Experts of a small language model.
Size: 10 layers, width 128, vocabulary 8192.
Experts: 32 clamped SwiGLU neurons an expert, 8 picks a token, a softmax router, a shared expert of 64 neurons.
Below are experts of layer 4 (counted from 0) of a mixture-of-experts language model. Rows are named router (the router's row for the expert), gate (a neuron's input weights, with its number), up (a neuron's input weights, with its number) and show model dimensions 0-127. Each number is 500 + 25 x the weight over its row's rms, rounded and kept within 0 to 999. Numbers have three digits each.
After each expert's rows: a language model's description of what the expert responds to; "mostly gets" lists some tokens that are sent to it at least half of the time. This comes from a sample of Wikipedia text that the model never trained on.

# expert 4
router:492501513504482477543506515532489549467524490473549511488501461527463483496492467451478487462509515522493560532529483544493455481513530523536512468476493458529508481531472488452548493523505508542467480480522490494486521505526490498515487507524562501494504536489486523494515510476465449487504500481490526499500485495485491549475464532559492487525474499478491497471492517491527490492496
gate3:463495517536431471490527523454548506506499507526514512455503509468524493565554481465511493512488468497515549532526494520516507514486530514538501461475534476491486497482490469521483481499514448531501506499517498500503484512527535511504519500527511485486486522485478499504473539546475498518514500512475535475471528501490484496549544492467510494499481495556473487547509489513501544477526
up3:522496480534544521513509507524511512498492469492511507466500478510455442478492488484475482450520482459506539462506473494495529487486494428470480517499478530502546480529491513520481507479460518513510532501521511522471512491521536501517504525514480514501519515511528533457511468505473509536531475481473474502452482530498524478470491473431454505527503468482525476529497498520454468506479
gate4:539439513470526499513498487499518530434513492480515485445487498548516455583483505486505517501460507455498512503487516487523524496488514541524533503480507519457495490503466489527531513528503468530480474469479528508534502494487496544538536524465516469528516498498521520488522505514481497493522497508530509495465486499571518505505458534512550503490488504514516471494506519506519520504487
up4:511484494471504500476490540449488487467480507497472474533484464500476525499504501522515547477459530491520541527514508526530505534514502504535519462495530527500503464484507480540461517569468531511496526529433495472434492520510504491509497513536492524456518522521486525508473526469498460481514508544494506537506498504483549494487464510521498506552491503470512499501516526478476474514504
gate5:494459459517460428524520499514485521537523504502472529482532472459492513460504509522483465518490550477501539533481494488492496491504547516515508457499501458510506478505476510496483483499490518456535514486469492522533516499477435544512502505476529528483468475510527470510494530462492485509510502532507509465507463501498491527478466491522507509498470454541472523458490525490463485479465
up5:492506523517456506466480504496526460493501469466489497522477525537490469500511462499523483516456491491473476467511504515526492440494500495526496486483523473494473483528546518534503500558472517515508542518494457497503505482489495516505513536484521509496521523477536477509483450478479486484482503481560541507456474506449546510482484468491519533503535497487464500526484511470547491534554
It responds to: Locative prepositions and articles. Spatial prepositions and following "the" in location descriptions, such as "in the south-west of", "on the north bank of", within, along, near.
mostly gets: " within", " along", " throughout", " across", " near", " at"

# expert 17
router:476542500518502506516473531506500494467486488442488469482461530543547467472476518531509498466519480514515503531511471502477472486517452484519527519485495520511548511521487486444500490498514543508472502498540547463520478470518523511488483503504477535489491528524495523487489506500480498515476542484493454535478531497478453479536502515491451516488475517507494543530479466455517481546514
gate1:492496516492534504466559497508506462436499488506535521495492521528489456525512517566514486525522471499465518510450532461507514509485491528500514503486484489529492483562488490530492504487475464504488490480539544501495412513499454529422479542522494490526527513509528514501499493486501498483505485509527506505509491473515527484509510477507487528505477507475517528505509529533517516528519
up1:506526486504518540531495500444476540488501477513494525494536527444479488497515492535530502510472468496525506500546492516466515492503518494510489507509519488548494478498519492506549500488452520550502509482498470506465481485511491467551508477501504479514493523514503514532472440473482525486510534457538495507517462532481510497490515529472529461498438514484551450524484518453486482510517
gate2:517515509513491514503467490511506479449519500470542454482500474520493510507517529565482502518519512492487479507491492447513516514516503461502458487496494450513504544476481503494487465538530520538477512537517505509478530477487524522480527524522507543505546521530494507564489482476471523498504449513482521511461538478513499542507493502516478488548467508507536553526525492481539509520468
up2:577478490521519530519497477501526506558505459494512499486469506511483532499474533511507472480492485504514498485502489535477529443488521462518520512472520503507497472484526528478458536514454590480533512525481513514478458498473464516519526468541490498501538492524485526495514520510482464479511481497487474515525469518525522515490515517478517486472511475466484495542483501481453496493472
gate3:501490488489537515445493505490544521510437537454500496509514502534500496491506491518477500473494500479456524443515460488466528500514482476474511503497517486454490482512443481527503432529478529521478509471507520523464495464467492537477505510546458500517498489470503515513490500509456521488490521451530467509491461522482509499466529493528464494524463510509498544522532503515481483492510
up3:481488481526522492467424490470467459456523483493549513515517477493430525526496508469512480497536525474495518545504495503499523483529509501502515482484474520516513500507495536495488488509480529528498552494523443499525509478504506503483467512512504513467529503477538489510507480541481495531525481474540475542533463489482522480463470519499552519529485486484523488495522499553530499504535
It responds to: Biography opening words. "a/an" after "(born …) is" in opening sentences of biographies, plus infobox markers like Born, Died, "=" title lines and line breaks.
mostly gets: " Died", " =", " Born", "Member", " became", "Species"

# expert 63
router:475470531472465478538469494527482466467472468476462479525465484518530477516468477485514466463475472526496480525524468517491460467525509494521516530528505526517516455461523468481502519508520506466469476512484542475491536536464470471533465532533473496507473493474487492476507492517493484477516526478465489478506537501473472469536475502524526530470474503536478529522471492492485471495496
gate1:512487478490526536466518472467445478456499527538525519484502494521467487498510553496512479485503488500492498432473522503487488503485477517491504492469499491537493477471485484519530495501493494512545535531511513529487489504540486487514537479485532522500507510522516495487446476502534508468503441506498490506505509511497495543460550538504482451507539524489503477449519460484537498504570
up1:541519457474558491472537499485513513496508518495461522498497498446514450497557484491470545552502526487498496485485469500487519490517539490527534490515492480468534520533539460521518441480521539528477527462488506480476478511480522502489496487456488487504462477488524527525510516453487467504481484513564510512485500495513481497512489463506472490529492452514512484509521486475479509476496
gate2:515468473494537529467541512505471518516533517504490500511482519509488503469449487522476503527502503476510531526522501511453473539502552489495517497539489535516544479565473508509483471501459493547517523494488504499493444510543488543507487522473488515490522490511517478515504536513490514531502462564476540525508483455536470536479476535523483489512488500477502466500521493530532494506476
up2:530522504505532464491531467493506508471504500488522459543547485459489534459527461497483511476466456507484507507498489529520491530510465525498519546515558477481470516521473501533524562534566500523468539513509504483513485512531511489503510491522536506504513513512495489540481453513518511456490461471509516481484506498501501495483532521479515486529469509459527492507493509491479500567497
gate3:511483472508480518449558524507520512490539518541496496498485513486482472486545553488497501521495505469508539483473498506512539496511514481488512503484559518475462488484450534560528494475513467532533514535460530483517539514474543511496522517508521476511497507502517500497513491452511469552537482515536520489505519465521549507508472488507447489501498526478521495512522525483474489531520
up3:512524473525504501515548485498503515499475486447487539509518496508493526463471516539487497527477485510475496488480514537468532506473512455486484547504457457449507477534522480509485531524519464483531531534490515542468475473476519492540500496454479494467491501511510476534494442472512510521494479505478518495480537463501507512507447499521524439449537499490496491498534501494476506479501
It responds to: Spaces before numbers. Bare space or line-break tokens before numbers or headings, plus pieces of Arabic, Hebrew and Thai script.
mostly gets: " prom", " gu", " giving", "เ", " z", " increase"

# expert 49
router:531477529469506502492500550523532494457478494520497489506511509489505521467534494471511541490533445482477546445522512533488488481493498509481514481524499520521532544458490479460486464434512486464495474451505520520501478495487525530511521542553476519508522529466483529469501521507527470520515486481464506496476496477492451468510539490517483524489481511526508494535480506516466496503532
gate1:493480517483461458491512477471493545503523506505512500546513436500484523489512555529456536521526516511531512473501495539510516487538535522498494471472488482514534504471481509496493478532525479505484503496470463512508493486532509441512461509518456490493467485467541517496484470521498516503503505503502582453529500474508481518443502484493479522539507470535484533484490504492529519519495
up1:488452514487482476495499479470489487488497515462497503510454513498545508510480482521490468466522476474528473494508515524485510509471436533489516500537538470525508478497532516473506477516467502476511531485509501498480449527463497493493508531514494476469502556503517535557470481493516497522535472511471493459491481539571468540529515485507491490492550484499492465527491494481472529548497
gate2:461496498500491508507495505507541527498468470484520513507506519499499489529525512498469526521492469512522521515544533530522527465483486495474508472514465524440455480462472493495458454507486497512489492505491491514501485489496523532457519536483479505553495486532490521546511492476510482482515487504511541525509452508529551551496490445487437546497561513465489484496512528482478484488486
up2:522523518472510508478448499474505462535497505516451461515516530520466524471498483446488484502491481496490481493461496498496494504510502506503491525479521518532531485487479499505518518462519513494539537494493492477461467510452500503499499461454534548541474490484501447494476467511552497502492490516520430520516493456501524474504519496454534491522511540515554512463503492491480518492456
gate3:504497513475487517495521502532534459480488464473494505474534491447474485510523500496498486470485483530506478486499470514472472506507453489485477440532475469506530515480469490472517518506507512478510536522493488485491505487532445490523499468511522489519525521559425546512496474525479503503499489513459466533522548465478483531513522520456534461479527499531517498484493452510482490499469
up3:518479499527465455494460512481501537485510514548519526501466522521526488420487502473511485489511478501495527519501497483492518552495524483486508485493549522539491447534509511469520504507527553541502492517497494518502560486474518499485436508503502516487535542502460511470502486509509523510496530526511545490494531498491488469446510484552511474501518494502525525462499502492532521483471
It responds to: Possessives and year endings. Possessive determiners his, their, its, her, and the final digit of a year before season, album or film.
mostly gets: " his", " their", " its", " her", " whose", " our"

# expert 47
router:492484523443481489520478527527500440477444503464494466522477477517468509527493483508548471492479461554534450471511456492489494490503522494554493538513506514523505468443515471530466504477515495477454462489506539466493507517508469461495484515555466518516480491470482526487518522492494519463522520488498499490499532482479497461503496510510508539497477501527513511505490480481516475487482
gate1:501507447549474517504492490507503483525509505555500506495486516505458542511514530481489486483522535474514475479517506495505528484492471519485468486502554496514508538514497532510503518480473496450493500441488463494525501475499471530504535472484453496496490520516465510558478510489504483525555514498500489498498459461504474501511459483461517463563503470513487510496528549506556532521518
up1:506555473499496504465499506477508526564506514518493493507510524493531512489487481505461522462516565533534499512462513492479513515473498508478492471468526486495462485482488489484545524495495485498499509478495535533523527543497457529476535512515450518477520511495523475540515455524521482551525529495505516500478497468490461524525451451512507466456475491501497486493489553464480510483520
gate2:470510513444484498528492525500474477481498537517551520519472494521498521503510558482469517486492464462486469507544506493514480523507485507468528471522489482481464510498498535503530508462497530511511497532526477526505468510490468478507494505426487496535528506533502532515463461468537526532457493509480488555492533525479499492519442504498508526524530486522494505519526515511551469515508
up2:483468498504494467518494520500509497526520515522530509492511526484502487517507522456491444520553463504528477493505485499507480477477477501469543496531526498489502561523500528474516494518548559479522481502515471481489486513487482518502459488483488444544547502515506525522465500474505488487457471499502468517530505541500482502492528504514499474518504501528471509438530466502567455533515
gate3:495504475493502501492512515492518554526520581565504485489462494500490502512516535505484500541504525518509458536500516529506455492512463474532510485498461488488474501467486513505482471505497489526515498495463494515478476523482492517494468459525552488477515515477464509493532503532498556502489501524542486503489501481491522533498501444492465496487531527460517484544522486516475438461529
up3:510492536508498527479458527468486543495500524484493500493521472567531513530515516477451525500534505472473480467506533471503507498464544492521493476506469470518477528520478484479531493488492491537505522508498513575507518501521502531498513511521527498469569525511487519501561513478499484498501521494569482519489475466492477534510492453481447511509539527471508493511509499509516497494496
It responds to: Table cells and foreign names. Digits starting table cells and years in rosters and results, country codes, Jr, and pieces of Thai, Cyrillic or accented names.
mostly gets: "บ", "loan", "ิ", " Jr", " GT", "USA"

# expert 29
router:488519490492467502448500509485544467496505500500504492487523475497468530462491502536486474482489530526517470514494481440499496577456474483499488510530533483504507500501505482482474555523510470491474491557500499485493520486536481533498490498506519539465499485572478496534517463457508507529470513472512491491528501530504482476462498493527522486492488466460530466546521496504514528472472
gate0:545480494467514504492483489518516510486498483472511519503537490521527505526449537534499490479517468527462527516493513531515486440521474498518467517556525466525492509510496498508517513481445504514500496483499486543503548481485516523505470472474533486503458524489537511561514509489484521531500508472453531536501445474530466497439503526497479504448469495496481505530514488472494518495501
up0:473489491495544467438505484458472511443510548467521520503504517520490473483481506533530504497486499482530489521543505488539484507503504509444490474499512528505516507457557547491525478474497484532494509506522509536485511486485488483517504474511512525457524500499528517545519484463552500468492533493513506519496539496498456484516494511529480497524546486449554502525509519489541508527523
gate1:469530473465492507491519508442477544535511473529507470507473544466482482504503526469517489491477530468512470524467491490511512513492516495476497499476509494520491527534499476490510537510497476492529530492510513496536508471486484524459498486498477525482488529519521547453513488537557526504573499486553496529505483491541461514483503489522496469546488488537558509469536469501497494525501
up1:553482477530504505485491513524510489501508465475532488509502488510478521507488509508490497498515488507498466463512493455506475513488514515495497500537493491509479492535524504483489472525474486512544526490494485510531494486497507488489492471524540515514478530513474507510528491504470497486501509497495462485525527441498482479528440488528490479482488489469469486473566490521472452548372
gate2:532520482490491484505573504469518528509512485491496507504464472476510501505483505524490505469540549472524506481503501535501500490472481482459442521556525509494488513531468489461537523578491480512498496535510457494540503493495503481498521479479484557501471509510447482501529507492487541482486509547498472486518511496509510521509474505508461491488512538490498471524477505430492490486466
up2:442496491504490505461506478488502539517537497500518504454501517544499504524489414513517495474469478511430509518511469486479503520503532470485490495511497470489484501517518499496549508489490528485551484545481506482478520511467482484478484484526519521459511457558520467475505472434515484484490492502504507451539529513492511494471516538498520479518543508526495531507506505496500481527518
It responds to: Mid-name word pieces. Word pieces inside foreign surnames and Latin species names, often accented letters, such as ruf-ic-ollis, Christod-oul-ou, Hind-em-ith, Gísl-ason.
mostly gets: "č", "kov", "anth", "rov", "è", "š"

# expert 46
router:462466531475464475536478490527484465472468465471468478535460487518530487509468474476517470461472476537508483522513467515493461470533513494528522521536523529518506458459526469485493516500526506466477472512483529470495542530470468474540481534539474498501477500473480486490507492510484483481518524480465488491505534499465472470536475507518518533473486499531488534522463484491485478490488
gate0:449507509508456481468493517437493555483490537500518531502522473497483454486518545486463541497495496491497516480481515490536488528492495531501510495526506480499462508476546529471509518494473461477513514482478449483554491480546483489450516512495509521505537518503519553495499516511497496496467513540499507510531540507498518532514525471514463487552486465505472482477508547506481519489530
up0:494498476497512520533517502548540506518498500500510466468487555523523507526498468484470457541509498502472508470508534462458482540469510463522492481519473510521459497479527488495530461536504526506519505499490536486465467487485521554553505506497524491482469497488498472469542478483485548531496506470530497524473479505515503544478457493524506482497517492477500488514524467444481503498442
gate1:502516514538502521476541479524506547512509514501525515509513537550458490501530508499457494469467517505536506457531493512508506539448489485473541507461502504479473530533491516475461486531482493547500521451523454554497469516520462519517512476483519470539490490536521490517504468474467512492513496541513527480533508491522460473479503495520486499503517483494485533461524551493511492515523
up1:498472462458505494514522514501512499495533537521493490451456495522496492490534514480521533534491457445545480494558498519557481495488523528512458463461485524508483502498501524504476463503474508512483475551505535491474484477505563513518513505490504501492505499476511492519513521486504509477509488541465506455482461476509510508497517488501430525563506468483516492490515514505457506485529
gate2:506502485524498516495536468487479525457498539476557484523540492483521527524503549480480512555495526507489511460465508478479523485446553515503493527462475526517469538519487496473498510482524519475533520515495501491564497505504521495514492462446529495463465503461536511487513521495465523495453517477501492497522502500501515518496488503532482495576500507513465505473518509476508467518489
up2:513517507527534490499474504493463474473480527536535489495517481481501521482512523464528493514496510515522499485484539507483429527452497506496487468503494471555494500532485504509480483483512447525497504527496511539470518506488458518523555511478522472469513527484491477523500534516450506499454533504478494495503494502482490538531501460488462491529545513500483511421504491497510568501510
It responds to: Name and date pieces. Middle pieces of country or surname words (Camb-od-ia, Sa-udi, Nov-ak), final day digits in dates, United before States, and Thai script bytes.
mostly gets: "erbai", " Bulgar", " Egypt", "elli", "owski", " Veg"

# expert 6
router:475497502497488468471556495518500504482463482461484497521492489521480481523499523510531511546491494529520441541488483537501455476527481475524512502509455520466539488478507539492502490507502478536466479522501511525465539488538504463497486526448495530490467532495481513547471512537466460498481486500492503499482517502455534455548471499506524492491468515534520478510515480491491449496468
gate2:492447517503470535518484464542551474527503481520512510481524520544493516486524512504456468530512506530482549510497516457532536485500532546435467518493458508473507511498510505503484488537532432482500520491495508512489527514507487544487498532533486519522469504507509496534542475498513498491486486511518544502504479529479531493464524508490501476523464510491517489492517509530451479446497
up2:496497516522481478510448479504511477497488493526493482491493505540559543486529517467498505469474463470479489464502448520509498473501496548521517472504500499468477525480489509453487474504503489483527530506507490474510526484533536467516497487498461535482463507456507514547513501513475523487522522455531488483536495501516532491495500500484463485473511518511483503463482556485588517549509
gate3:512502505453502520526520509469492482463440478502547526530508502509492510512517456508495555503462493488496504517478503510493473496461473483505476467514510509504511510527474524489471497519519506493477463542532505495520541494530514505518514503511520429509479507500458499485511489480519507502470501520434458529495520525495458464526496524463505464506502538491465513444551487440499503531508
up3:512487475551469530514542517483489500506541492490513531515491516522487477535517507526493534496440524536558465511472497499507454506497478534483529493550511504518519515520498474504491516507482504463478514465493495542476514488498488490547475472516503551509490524507470479533502497542517496544443487508533457525515514497502513460502501514500485502511543490542491513565515442498497525499489
gate4:495487533515491491491518500534503510495515487495470476510486468511454495511500501494504495526521514476512510493541495518516506534433514518508520474485484465511484536506521482537465539487500466499503479495483502461436484471480468485498485515482527547552570519501486543519434491477508482472500497519508532501509505535480503540510464504575501486491516531473488489533532499487505447493472
up4:491520470493534509445455441482455529531527473524497496514466448504529494522527474508524527466522499504479476460532506495498481513465507486465519487512487488521483463477474446509494476491460489565496500486502486484464463510510491533477538481506536465485487507482501488504480485500474513499516491522478468488501505489487536518522477507511486529503543513512456512530509479454492435530482
It responds to: Table column separators. Pipe separators between cells in results and election tables, usually after a name or country, plus born, Founded, On.
mostly gets: " Founded", "|---|---|", "On", "\":", " Episode", "born"

# expert 58
router:456450515469495518547491456534495477467500482502505506524470491506518498522481491469505481497513465523514507509529485564489484501549526496512494539520522516495505454467530456501482525514532493501475488563455525471485491511476467474553508541534467528488483490457537492508468483519501512497502551497473462471515513502501486472512475475524523521480516505520487538520482454523508500506483
gate2:510521464541521532483530474524520526536481518506515517520496520531513505535505483539498514483502464480561542465462504511523505527513502508504475492478491470480524535520475514491504494488532451473539491485463483510488513447515507530467514487479494500499484529507492572515502499505509481505494461521546525546491452503461515478439503527451489505535493508532504519514543510508471510507471
up2:497485488483502521520531474512522478499499525539530502514515506444489504492494505486523506518488484475503551505525545491512507467548453479523539455467477490481460488510533477492432477484511516470509528468525517508486501510483497512526520505522516549552474471502490499507484491473488482489456504516511511475547450512504478495455490485500482454506547475519533499447510486506510495468557
gate3:500474484502512512472482482516487526538520521478495494501495488503551511482476458477510537525508499479472530511475474490536487509518475505468493502507498500480467515502515536506509481495506519526517501524464473463483434468533488525516505522488516481503510477520518440465478451535510504539462510515533513482494521499540483539458524462529488483485471533487516504523484458551567492540540
up3:521491460480574501437474501507495498487546519515440473525461500517476532511530520511516528559482531510505535510496531530505518524529503471460514495462468475471474496490510498536467521490479488500502478484501524531512492510500495547506529513516493506475473472488541490504481542488530492507498513508522547497518506527506521495475510488526526525516479470524508531531530521488433533498518
gate4:503500511463509462486539534486460534495521526486465477449463464520507501500508539485474480489532489492496498505522567510548469494486528500500466481479481482481496485484487532505525476512525449529507520512574456511527482471468467511523466476502486473515500494476469505504520510524526500547469495513507510507494516504509520526517444525538438515475505515485496521491508499495508551475511
up4:490524475484451504514503530475521524548492514447502475484498494462506510477508535519463488539491504488447543498525482551522503466518477489486470514495483505527477494495450483513437501510478492510523475501466515532489475533519540509517494470478483523492501468504498512475516453464540496495508511476523496524514529479506566504472462497505522437477498504462510480478507522466518496528527
It responds to: Catalog numbers and symbols. Digits in tables, coordinates and catalog designations such as asteroid subscripts (2008 YH_{127}), plus symbols like $, €, £, _{ and ^.
mostly gets: "_{", "^", "_"

# expert 15
router:468465524458487439537471448532485470461455486470518470472464510492527518510492495501541517503533482519540493527496475540507510480547509499515532489527505513477549452526536476488507509460515516483485469495512537511503514476483480486500504528503491501521512496489484464502463514481498513524480515481466499456461536472472491484497460521531474520482496469492489518519475482455514483488454
gate1:452511482495543517451538514499523523460479511510479497500486501482499495530517468475504484517521491510552463505519495488477488518440465486513481503479479529469482524523508475502504470508496512558534471497529514489484501514514520501486529519468533512509496501439508445506541508539473535524483487491477477529506485481529518494437502491464466466517534508505526487490526511491501439486449
up1:503485484521487500505474498494501500472541525506536482503498496530486481485499487566495514542467540528490523504503522552488516470518495466529476522520485494482470548456477548492451499497501459505532503481456491458473439484494501489560521494487510524538498471517536465509510549505478504471470509467525466511481477443518485525496511492508503528509533483485494486503521486497537530498527
gate2:518489530538530507562513489503512533487551500547506504477529507466486469443511485521510529529476512474531503525512507537483502476542530514483476514526518464457478529503488495478522501496474530512479495465510469527500517517500494497527527492557494526520511515508465492516459509485532547475500484478514533506504500523499503468463508545538516502540458479515534485529504481499440534480518
up2:465489472494557493497482497450504541522494511521497492494522494438575453475482478479525499557485485485562463508527495470492562525510487497492529528526523517501473521461538500484477510464495520529514534501522527489480498475500518525493479498482451520530482500521498490476482492497491515492508515517539459498491497494489498517494472487532493473461498552537536487486511498477490496491526
gate3:525486500484487534525524472421496524513515501503454531481511549462478513481536452514479523529461523493503507506517490513526490523493510501521477468489500531510525503454472519498488516440515473463543516548525482515475487546530520508524502450482515524480509497520491457488499493540520499476508496470550482510507489481506451512502504535547465484495489500481470498476528495476490463504522
up3:510468527539522498473450512442543495490493494497491491500450536479513490504468532491500511512493477489503517554501503502474489497520465510490476453509487503564503546574480497497481507467513476514489501492513515539523491459531503509508502504532480510469523520498511527546523500461498517482486464530468478494535501517472538463498498431496507531481553501470488487527503491488498484512529
It responds to: Post-delimiter function words. First token after an opening parenthesis, pipe, comma or list dash in lists and tables, such as the, to, for, via, Results.
mostly gets: " ", "<", "   ", " *", "from", " ["

# expert 20
router:570470520513512505502497521502535544470490481512543516465465521521514497461512476528485533487555511447485535479530539525492506473521486546477491466489472493520524533532485494468522481471492527515504465505523523494508524523469519531475502528523522494497498530492526509483529537459523462485487518558505523511455479470502457487494507486474467517534490505524471497497473498489489467485522
gate1:504481476462450480458514501515517511506537533505499510468510503472502507479563508531502488491507470505520493449534498468520416481488519521491514492513502491546523489489499439497492523483494469535480472511516511497537492493488472534512524543478494491493537551481505490516533569460481501494498472511527553518498499497506485490473489454497482480515533501533501509498481452479497487492531
up1:499464508495462491482498497521521505463513530490515476491452488528453477471479508500519510501459493521502459519484506527496543536481481505476520488483494512507505508549481521481511500524508493448547511534487510483470522507467552556459485495508563506497520537450515412506481515519520514505484510539517473506530512505500494504498486517545497523507465493531463507545504487502478511526503
gate2:444488511517509491488477546458489467463492521501525493491479475506478520490501523512511499530488468539502512517488464505513480476471478514519465517492528542490487514493476523491476523455451453469454525477536504506529498459516453477456478512530476530521478495531505557488509497518473493529467479486499465500493557533486486508527486484535487534518450506502487496486523509467495500528544
up2:516475484526528491497518515580493458520456506475480495468501486517540493495483533485487509490473532486499519456530515481493510553460501540547495525504516532477500478483511462443480547455526498493478518493517507477512493489473476535486487485509510475512467476522494492513517508508499522449525497513529517510548560490500501492510475536471526475509445498522493515478514501481527454520492
gate3:500541513498528520465484498505483478491496512459532533515460524450471484490483528503479495506504486524524487446478531536523490511480493553488521478485483469521506460501504485543523517448455496484498499483508503491517463494488479502515469508455462520504504492492520506502528495495530481512519581524481467470494488525493515468476506499489544522519498527522458475492480434470497453522468
up3:522507480514478444493508465466541513501501490510455485475522505501483502482498495517494443499497509448491540438529513475468509494489497498481468488486521506516535508492484515491454474535555533518482512546466529487437504470494539512511481515502472472505536475459493476479475531522515495493483487511485483503473510487514498551510487497505526509475544537493512524563525515476494535534493
It responds to: Determiners before nouns. Articles and possessive determiners opening a noun phrase in running prose, such as the, a, an, his, its, their, as in there were a total.
mostly gets: " their", " its", " a", " his", " an", " largest"

# expert 23
router:477520475480477480461469542503511492470492478509476478502502501465419539493547489509469474474482533523533443520501466494497479581476491499517510527506505520512517499545521494522484523519490506517466481557501495555504507471521519501485526486498488497492468545481457478496512480505510488522485511460477459495483478488470474488494462485476503487474508490512515461542514484506494499471472
gate0:530497497489496482497474505511529509508523499514529517491533495526534489513496483528494507497505474452477511471527509469512531501510469540496428492516530500497499560474494502486501498508508473458524484500509469502488458526525512494522494485476528504481503466513477498469507492498511496565483520535505480500517521502407501525581499489485509489512502486552495480544532458481509470452477
up0:530477492516515478487504494545472482511508499526484556502497488492527489489510480455518514505507524475513448504517521503503524490494498480517515534505499505533528466513499501500479507478501467512515453522517511546498550464470508490537542536486524460527497528515449475430512514475472495480558506505485481500465516498519479449510470527468502478517492574452484480527502488467493493519495
gate1:477509485485541490510500557521566537495506496463481472496492496546509548497465481454504493489506507499504505502523513514541489493506555552500520476489483480570513488468510486516516497521517488490505480459517506475513482476506485541493536480532515464594477495498500481510537510489493511506548527472508534483495464533517509486508495487505456519526518506488479448521512508506492512498509
up1:502495497507521511498521548486512516503475538481468471454509522521477494545525529470495478519548478485463562515486513523491493499504540497503553490451516490430500482509486470441496473495535498492474490532508492505480512481537477535531503537464512509471502502478510523496535507495471504456492514507516511520497514521459419504507480473508515523488495481529510506503522543475533507475494
gate2:508453491484528476498495459513489488460525485483475501505521508509492489523555512469473509502510532508546499480480504512523467473469510507547481528500548487526502537475512526499460520503474484551481509465494493482456510485494463482501527505523490456486501458511536478468480523509542501477509521464507504459513486492462487493536497488511526477493501470494448542529493461495458524475569
up2:456480483510528537501543501450471522506481494478504499460506522521472519507475468506527547505540531535483456527494508502503560489554479502478464545478469471500508511494537510513486494492497524501542514499499547507476539484479483480500461531497454491526495536511511490483496506505491484474519488489525480511527564489484539527537509505456528493538532533498489456518507499473492483481486
It responds to: Name-initial capitals. Capital letter or first piece of surnames and nation names in sports result lists and rosters, such as Mc, Sch, Sh in Quinn Sharp.
mostly gets: " Sch", " Jr", " McG", " McC", " Sk", " Mc"

# expert 50
router:517486517490477446496535513537472475437506490472499486506519457497510447513545451457514529494531467486512515487507495486472479490520539493496517481524505501471525515518496476491514496512491472487459476516459530478532549547504512520485486539543489482506518454477493523482493472470534453468531495490470554508502521519506473466488509523530478543511492518514493500528494522519482471524505
gate0:506511497542479521463477523470491479492497524543546476486505498532509480464531525544532488511481467474533498538482502530542479548529531512503474521463463480486519516513508488460486491466510490489480510496502526480471462492464491508482531507490517509524476501547482525531465480517506532492505496455491532478504488497482469541513521468491542512531472517472431526475500492537513515503552
up0:505507477501490476503534480503495514492512511489496543518488510503457519488476514505494515481496558502454499506489441454496482534474493490466534468554490520529506469501506480517511520541466541479483539504446507492494533502513423496521524453495480515523477496553503468510541496515514509523533469485509530518524493462457517555476506486484511452500499527489518485506494473523518474511498
gate1:483508499474505464523499473547518511522465531531510465449496519540503527555510510492499545465494491482487533511479493513499522508497535499477509475481508516468470508466500525490497500490491508457497523494468431514482496527512537497466483470446512514512482489497442469520510517484523511498517502466498553505492538453511482464485495453444481506490557479515533471518516503533499505499499
up1:537494481537541503489524501497541487464512501545478487475506495494500530480469534475519470534496512470507559481490539511491498527518495469522527487557509532513512461510477493494528479493514461515466530553514539512518474525471496486540520484511532466537490509545484490514448480516492512504499490519494502507469499546478481471523484542534518481500477457479518493527528513504484551524465
gate2:511530464497497494532496523504527476481517521533512504467533483529512511497558510454491515503496496498549522506512518464492465511503509516529440490493525497493517472490508509492514520452473473528513494488506496503527510511490492478453531477507507503521519498506512496478462520517458550515485508508504503481560443450482506483520470511562525453553513472511556463493545491483472501510505
up2:478502497492508473500528504473487501501478506542497456505492477474494542543510515475474513469565538504479508533470508482516485488528548557483514496495544503507497530518453506490494502462452472459488499509487552464515515486503490533452507504474497492520518530502507535527507510492513497463494475479477471455462538481480488536490530447493519496494514526494487504542492520509571496490502
It responds to: Nouns after determiners. Nouns or word pieces following the, his or their, such as main, east, top, debut, construction, invasion.
mostly gets: " main", " propos", " upper", " front", " battle", " story"

# expert 16
router:456470532477462484533462488528495470451459478474491491516454496515527475530459464492516457474490470534503463533533468509491475474544533490512496520507522504503523469469532463492503531487512495448485468517496533463509521545468493473529496533530468486500476495464488489470515496530488484486512525470478490473512516507479481491513471528521527536466476476521494530502466479492497480494475
gate4:490547499529490491478523482519458502520511522554564511496524512524499507475500511524492491476508477514522490476484519507543527492473468450510481502472459438518477542496489561489484529491487515489511552505544493501502436507475496527476517463495478490466503442513505520480506486527477505507498460517520497489528484512533506507518525501508512469519533491511513460513519475501558493525537
up4:516488498524458561473482501496491478497492498503501495519490503495492504525511485533523500536538511496523482510485467519480460558505501543493507454510519513478547502476515472508483490546477509531529498461511435497530557481540478467484494486502543529488524518478491490447511514498468490541484518515481500517509446503520499470465535528489468452505514520504503507499553475490456484497522
gate5:518499490526497490511514514508531517504527504502504519442521486504486513504538477500483501502534470472497574517519549473476446499519500524456537519484512488478515488497476483527509552541486517529495511485509448471493485500506496531498468508468497470512503488515464496499489487556536541510496484522515489488545496532530486530458529525511501513515487458468526483486533518473524547537555
up5:519548454478550533486484542482531472522526502513492493510512470464477518512519517500485508530510493549504493519492517521573501523516471469448530505491494477523518495478506475476459488503535504474515518514485505504514423504486509500503492509513500497543495472507536509530494453509508477520506536533502524527475527494530537485494482518463505490493575504504491508487518470481490497559474
gate6:505473512505513522483524480535474483497508513489476494478518472500453483532501494535491489452488490473467511474507499448507519494465536510468533423527554476464499542500432484486503480532513527527498512516498472493514501538569503506517519512506509518501496513504502527521475494523495481520504462531517526451461498503517548555522484505515486491538477498491475480510528522488478494510532
up6:502490497518532468491498484483498513487502542531520476561488472506502518462540481502519538528525525457518496488464472546490515500497499492470451515476447494471497500538501526513493512506525485493500519493526489490517523491505504504470526486469499506518513487456521495544498534477501485437478474486507497482487489496511489427458511505463466507469536467479565525570515495485508497488500
It responds to: Capitalized name beginnings. First word pieces of capitalized proper names, places, people, teams, often after a pipe, dash or comma, such as San, Nord, Nik, New.
mostly gets: " Sa", " Dor", " San", " Bur", " Van", " Ale"